{
  "n_layer": 14,
  "d_model": 160,
  "d_expert": 128,
  "balance_loss": 0.00168,
  "lr_router": 0.00142,
  "vocab_size": 8192,
  "norm_eps": 1e-05,
  "beta1": 0.95,
  "steps": 4089
}
Below are experts of layer 2 (counted from 0) of a mixture-of-experts language model. Rows are named router (the router's row for the expert), gate (a neuron's input weights, with its number), up (a neuron's input weights, with its number), down (a neuron's output weights, with its number) and show model dimensions 0-159. Each number is 128 + 24 x the weight over its row's rms, rounded and kept within 0 to 255. Numbers have three digits each.
After each expert's rows: a language model's description of what the expert responds to. This comes from a sample of Wikipedia text that the model never trained on.

# expert 14
router:194128147127161119119134148064110107106144122093135121074122114134083119169121118118094102128083148100120136114122103113148144108125137168130116168181117131121092113129140178125150140176147111139122118104121118154118113111115144134090112151132135123144115098071107096130128120095129108162141110158134136156113176171089074093134143151107146150113106125124134133141126079123148104131157161109166140107147136128116147088119116129154121145140137094126142104093118125090096126171137170
gate0:143122112114091119146126096118135136101115135139096154108139187120097102112130152154102099089178150097128100130165136113115146131064137115110139070111117160129128130128167142099118129127061091096111144092133096132122136153109124126124089148130088140114126127130165159134129157120119127101153135154132157109134134164153093150142100150125131101140118148120137147182098125105095089098104180128146118147088131157118186127140199155134102137127142116131112124134155131153113125161115130
up0:122117122138118114091132135121119145130129106147160120137166124087145131147159127143166129123104116121121148143089089159123134134154124147146148101120144141090145131168116119154153135140214129143143137156146129154126112087161156117090143112080149141116109110102122114138126119143178105108148123127106151124127076128082173137163150112134095124084108120124082088113140122100114135166151082142119145082182123123120138123171096129114163137159087123135116086104123096136131175097138148
down0:136089122169093171128151179175133091125110128134096141122136127132162105125149113148129166094149094181088125142148153141099121123125118152139122099094142116132155131162118145134146127138157134135143149092137145144118121129148124161140164178146134172131107112093150181050146107147099148112097160139123133123122117101119168158144138134125140134109132156152084155162170124101120129142118141139085108144130102156136114175153097137115130092165130106094120147136123121134152139143175158
Description: Common and proper nouns ending a noun phrase after the or his, such as film, Party, songs, season, University.

# expert 12
router:139146125128132168162129161115107100143136120106168123123122092112152054150115087141107169098136101091109115125139129166182173111121143142112106147181148143133140112128137149091096152152131101136114108119119132118075146092132175103126134156135127124119114112136106122160138126069123101110132129115141142116122134171142128101143114182114139121110118128172103177126135095134149110081193142152140128101125129117133124090119113115158091132138146078166113126114138096103117113135098151
gate0:153157092171174163140153126128169109156073103096170134109132105098119109124160128134135148156121153098079167097149107153100156128149138139115080090136130121132122134148163059148079105147081121124124127134126076107113112150121116108112109144103124127150143164130149142117079097135156130152127122113143166139129095143156144110163126097148144121113104114140154120143126109094166143137171106138142128117098118101143143135102124099099150135182115136137160157127125116118140164162128144
up0:094136148135087134134155111141115115099145117105143088160134139142153136119159112128109133101122122063155169096123156144128127128124107157116100153170127138116115094130156158102145138156181153123110146140098137110105103091170158098100119155144125116097091132158126202134148109123161111130136174139111154113125163135144147127106128153173118115089106080106123135137091125114143111142111094131116117148119133143116124124129125185110126067143154156127137070132140128149117115119137068
down0:101147154135121128119109130133105067168098148120152138105154180117133138107127117156164120111075133112158166156121144136155170132146142146121064149055132113084141102165118114117123088087137147151124092135150120143100097099134159121099139132116144128119112146155141137140106126170158148136116130115145156143095129142126130143095172155148123153133115111117105139142137125130115182114101045127159176148117113161106134106129110160130140119130143150084161127125113137121136108114102138
Description: Colons after infobox field labels like Namesake, Wheelbase, Total, plus semicolons, equals signs and closing quotes in lists.

# expert 15
router:130148141098175134117164169061100098118136147086131155146111113143128106126114124128103107119142133114109110133156110148152149120150179122153117152141134110126128118143129129105124136159116090158119148120128109131106122157127107107087124154110138122101108103113127093155137070098102067135156106171147156116144118144104123108144124147137158168123092114153166137137101104129166139070168114140147111099134140126118112135152142158128071150141121137151082097105109108142075091149151178
gate0:113144112140124095177158121120123127121132142134184142156127106119122150121130149166116131189115114155114149155114085111079188153141105119119161102073115109140157109095111135097124123152122149124080135125116109170130141134144130153127094131138125110091148131120122156106158124137099139148101128137110105158116091192141128117156092124121143129133117162158125104101112136103107156133145161148156100152114119150135090123152150103137095164170152124131133079158081064127117125105118106
up0:105126110115143154167146156106132166150097152100134118094156161134097185098130078123166124141124098090143113143107100080095147145149144160101117130113107139133148105100114093104114137106121102185130125123148126135138117149163139123118146127115126091145142106132115104133151163127126091154086124117107161158120120136128087098146132091126094129127116174107141154144085171163093186134117176163149156087146127112087131137143132125143109144104163121084129131141140112110096118123118155
down0:145167107095183150145106107128176124139110136180118143142139138186105131135096120128127107092135131180155138140111106119076189173121142140111139132151115136144108116106137171162138126141118103141127097157170082150112090130115134140122160084148114153124178118159115133110118163108154147135138147127117112088089167105112126099109128139133170104118116121132153111117145084155132158124125101116108155123106139130130192172148140118146149146147133135137115107094148086111139143153140141
Description: Opening pieces of split words, mostly capital or lowercase consonant starts like P, F, C, Mar, conv, dec, occ.

# expert 23
router:114133133145176137108162169102115118108141139122144171153102115147128105125094116138120121128105141118118139138131099124127137138099154147142107141125127153150124144162167117137114119165171081130130126126109093161102134130097131126130115165095117148145097122117104113130129103095137109144174140157122138128128147147135084098127130179092153159104091125122129139129122085138119087123152156122172129117094162147110062112168087149167085142164127119183061121106131112149105085146142171
gate0:140162144145142111100082140166038152166113111111137134131149156116138121128142104134146137112180118109145156120135114171111165147172139114115131160164158115116139132101132144125137103112127113139123132167110142133145137145111091126122137178132132147118095114136124127074119097117142113111152118136132148122105113109128136141128139139118141141175165124108096123140148167150142126094134109129124129143144143102085081088175066134163125112116074143133067098114146127108068131118131163
up0:129099118101100142150166122110192106141176136114122112098116092148132154119107134131121087079112132105113100164127090116156105156111102120131134099123129126156106115100106132119132178148115133122135118099151130143135143123146135110110136106163147170119127128127072131180139120148106116175145138169122135120141095156103081112079135131112109165120125145163115111130132124121157092149113155116116106106097150105151161165131149123112117119130167112133186156122101112156207124133090104
down0:083072137132137152175108117120140112117158138120157123126124096159136152098150143174106128126118158123119131125151123141164125137140141132132107149128119143112147145119112111115162151150104107134130116120131149133152148148125133093123079131146111100101166140058093072151136160121101143107140114160071116179129120147149065133143085118097118133115059130126077181119148119139116162171163163154119138108124113127116141122119132108124141115177124108095154129104161142122125150123106106
Description: Opening stems of longer verbs and nouns awaiting a suffix, such as ext, comp, rec, contribut, impro.

# expert 18
router:119149115143140095143170127102091103083147112109139117106110108110119106180120118125120141124121134081129123113174131125136184083142133152131085148156130143099100111120120159127079147191151125157156138143076118175073142124140145103129121149138119144132106114097141125171104108118126119104157109168155176141116131115124130090128106151088155132140121152143154167129119071135155118094145142156125153132142149116128119136132111133137123134116141130156102110123084114128100125151191179
gate0:141111142119126104135148077090135112148125122152101131113139078108142137134129133133126061145111091163126067140120127201151147153081107115118121153106107129148123168110145139122124163147120141152169111165103120173070129121068168100143116158140109134126121090144112130106153114099161100138122081127131080122155149143154176117143127113126119110180142130122162129121131110090173123152135155110149085121117131137142141139167125117103126153116124140130140129116119171145123143140123109
up0:133106110102156102152133114079133103129167134163121149149107111140135138105134136144160064113115092107110078152110110170124165175102092126106113149129104138152136177144149143096107130149093153123143069104121144163050118134115149122137165152146109166091162100184135136105141094114133117158106088110128097144168146141154145141177132131148132106161129127100141137130115117122177112138142129118133108104143135123151106089128122100095139146100145130122126136142132131151139158132113120
down0:162134103121145113142115141097160107146127106100152129077143134129111152100126148144159122118130125092124154103158070086130123142152112112137090119161173125137141118136156089128116109129119152086096135094111152109150096179136128140129129106120135172155134147166123159127091091139114148146152171127096129126128105154151104178155082090140194148075126147131116139096120126142111097136083110135137146153128098134125129133119101142117122140161182134124149089172153116141133142143104094
Description: Line breaks ending table rows, list items and headings, plus infobox labels like Location, Country, Born, Website.

# expert 25
router:167135149125151115149135162107073119130160199122163151113113081131155104146135103117131131130138100097122127114135112106165145126114133169147106144161167115124103155141143123081117123145141087163161148112146109166122127129110142165111102113129146144117103111066133097127175101090084100131117120148116156106112141123145121122114127136098156160113117154157110161131128114107132073106166111122159136147157119151128108143119116117124143176144132131143099101135110120093131107173130202
gate0:189120062115115087151150169164139100137142126112142121165145124111132153130112108125133121128132132167176151129150103097115116124111110112120129143136119181131071123180115144186154131153083136126107137089107128142096107138115146140107094133143104151122120117094133127123135152138141112125112127161161086118131116140074091105096133139143114178129135157124156162123134126155123078132114094113130124101141132154161137120114134157145116107140125104099121135184128122124155156103179077
up0:138167127152165149117125117109098131151149132121092105163115113147140119181100126144095113147153121136099106078115152142149095142102103148127125107130147094181112140159160121132138133129161130121169104134093104126092150147100123094125142078125117199115146120165115101142134138167125156075117105145142138065136130103132112094114116086089108125160127113129134119137138094188091155153139122132113116130093121156132126157120104143107152140146143138128157165126121091093171120133131159
down0:134127121128107170101116133142134114135156126156125147114146170097131147157121118156117129183141115120130158149117125113107124119144119137110128114162087114104158125161148101150128142150119143120126088137113139133147197074102098112141136158152139154140114090099141095150192138106135151150140101115115126108123135092182131099135093085115148090116115140129151135122071126144117108146129130162127124197115086147090118088116116142167118129150105122169124132168148150136169098177138145
Description: The prepositions of, for and in, and opening parentheses or brackets, as in Board of Agriculture and Head of the Department.

# expert 28
router:146172115124150132165130157121102097134153127077151117140133105135130097119127113122131091102118167084127128117127125130136166112142156168120127145162150137125145164172142175107114129152144096137152105126106127157135125143072131130088080174110135072147097094113115106123141104085115130158146103148145126100125155137112121106123126143109133136113130154139154161126083085119110087151144175123158096116134186132139118116116085113129162116127172111156138153108140132132097151163150182
gate0:117146142104124147109154138090143099150151138108159091166128149177186103138120144123119096106112121123062115121115145168143128129177152139138079141138104157151147081108115104110091151116131130126107149104134117128085125107097109140157105135119165091147086129101091120148138138160103175145098155118105113101133118137139137115106119098142104139121127089146095140092103128100115142144163086147101117079100109121133182123160153132168120134173151110141142136168131097132135131145133115
up0:153146112126122107092151126169128140198097140138168072131163137120109064119107153071151129102117158103130104155119121149101138164169156136113117107160133148144127182117088154090114125102106136139107120141107093128170123093121133139134130148158123091108150141143114133135098116158167152096131138114122127127146138141138116111074105111124124133103144144140121136108111173102107136160140102128146087111125150113179151088105145136134140166139161139156117123125134158103098138076145110
down0:110149160107155106178070085100140107147123111128104103156132160133158107119120097144123158105145126110139111130097142166138123137169104102123067109097094147130120082092139167174109107151095146129136051151126114162138138126097101116122153098110146115124109137141172140110153134123140120127134112128110133133159145134101095135094122111120124137106129113098122144117116136164114108159141109090143081113095106087095150155162119111161124159148127146113128148100161140102122143141134070
Description: Closing parentheses, braces and brackets, plus degree and percent signs, as in (disambiguation), (2016), and coordinates like 84°.

# expert 26
router:168135125119138120119168159126088091068121127115170152140108088173108121134080091147074140107125117112111112126141121147145138104110131144153106141145159132076157184144134149140089162171143114157111143117090114128106138192123147121099127152127126085162090096136106106161129120109131133131128121149118120124143184151132122097089123121103123118138117121138150157092088116136143136135150127137155144092125153123119138126112111104094106168148170116148138075135119086132099115148134147
gate0:147144141137168164144091135139108113177161147109163142109156105117071151129111132158105123099095173109129079133171134134104106132141118124146082150135102112136120121133171158108113168120119169083118152114152121115117123134098118164074102114161152133139111140121169127108117139117097161160132193112098121093124133119133146150140127119130122139095119096139099118134089104109122076110127105099141161128125110123118129154139122117181121111144161163098110136180104152088151137107123118
up0:139125120081145164080134114130167139132083127148148129112106128100154122108117144141106142116137106154145148067124107108112110138126119146147136141150134117168146140110110124104132099116159162109136158134093120148138138119115163141152125155172116140129169124146138068160155104148144121121116101137088166101161167161124086133148099084119147151134108138083148141127137121102106097101104127124144127119149130111123155130165154129067162074091127148164084129142124137102174078141159137
down0:119154147119137144127100106113121122158142126166136149127124125119100083095121161204100147147109134125147117126087139091112100078101151134098127130127140102108109109112155106133126170091102124149127134127167102134133152140136111172157113109155093160101135101126135137066122136129115130142158126171113137089112109092157118136128149121139138100187138179136100121116108145112078121148147085126111154134119141146091113128149121126133157103122109138115114090176111091112154092171103172
Description: Middle and final word pieces in European words and names, such as ver, ce, ker, qu, plus the word time.

# expert 0
router:117164127117141130159122178112076101094167170123144125077114107122147100150096087127126152136071105125116147143117139155168180131147146161123113188152163119114145126145152143125125119139134129125161106105123118158105139137097129132082129119154118118119123117130126113166127082100101132130133122166134138099134122108132083097121157156108151141115121145164169154160081103118161082090150163105120118113123155105098113095119112157124128157159122129168106139099101079137120139144154132
gate0:127134107158135147112130136136108111116124132134166106117126145139152116147129124122096123095119113133148129077130134149130187134093093127119148161122095144111117179127128177123125141106142102158104099143104071138142174148108106091111086144128130140182122100135125132113138139151096124072112120080131120148147135124156136105135124166085163171158121127102107095119105134124136174117131124112162136114130120150120166126110137136110133114106096185187064156146078114142139119150143092
up0:125152083129122116122136155111110111133123114160119132159150106132093132130155100110123101096156156083066147143121104135140136118168095115112121122101171131147131093147149125101165129132137173136126111105169135112112119110119138141094158172189141124122150143098104109149169164119122115123167124138110138144138107145097139146137120162121133110114154084151116120131156133099083138128146112150105063162127088132117134150092132121097149121161098114122173102108156143084173171111082141
down0:128146133154126122126106099085125133141120153129112100118154150122162131137129139109146132113116070141104162105122104149117176131142124122099152085156143113105131129086106152122125141162155145138142118110124137128070115110061143132091150174135120104105148105114102176133168177093123155129129129163097162124088083149113142097126172130140132163151128106182132077104125139147121083106154073148130152133152138137116144125112103133120138112162087165129151098119132112124155138131121167
Description: Final pieces of proper names and place words such as -field, -ley, -ton, County, City, plus spaced dashes and slashes in lists.

# expert 19
router:109128128187160133153117156123128116113156133133154142140100077173128109147138096144110114109116115119068135115146113130160135120140151159114097174133160147115127120147148137100094153115149124176122139089107120125094130166090146158128118146119125105140138100130044064132137117107127112095121098162137150121082117113117123121117089131125132165122088118117124124102123147070141115069132131118170087149147156101136122113104089137139125120128152128123143116100085110134103130156141158
gate0:079107135110102123139151150144117110127146127136159168103157143149166101131164136089107141139093089156116165147144146135130144133122137112100143153115125146121136172103140109164151127159120139162180113071056121125187142092163111128119139152095097134118135103113113090147145104123108152160134101103141110104099122092132138146069147122124153122128106085118112147102117147121132134172124145133140122123137133124098120152099165126087105144143112159169083151092124104125112087146144117
up0:096136112147158122078115140112141088142075160136087115143111138087158127130146155131135142128094126140116141153129123125116123146172091108162093158124128098084132097140073115142112128114168136164081168154095152161135154129109107118121160135148177146132102146068141148145140087127155131095128150130077137090154119140137114123157122124115151078136136135103128126132118135113129122140174117137112146118146115150149120158181116079110118121084101121130084147139145111158115172116126117
down0:150184081107124143152108149131162087148123134164151175110136104137158133141051149109137076095131118117140120145136128145136142129127124104069114123131055136172107155153143153143151108159145111118117116107107088170152124144102136130152134094141147118136108100113128100141123161158117130161107138136095105092101093123133140081101113123079136119112102112109092146153112111105145135130145082119139114137100138106125131147101132101111122123123132096129124163105095149153121163163122097
Description: Second pieces of ordinary and proper words after an initial letter, such as ental in rental, anka in Lanka, my in Emmy.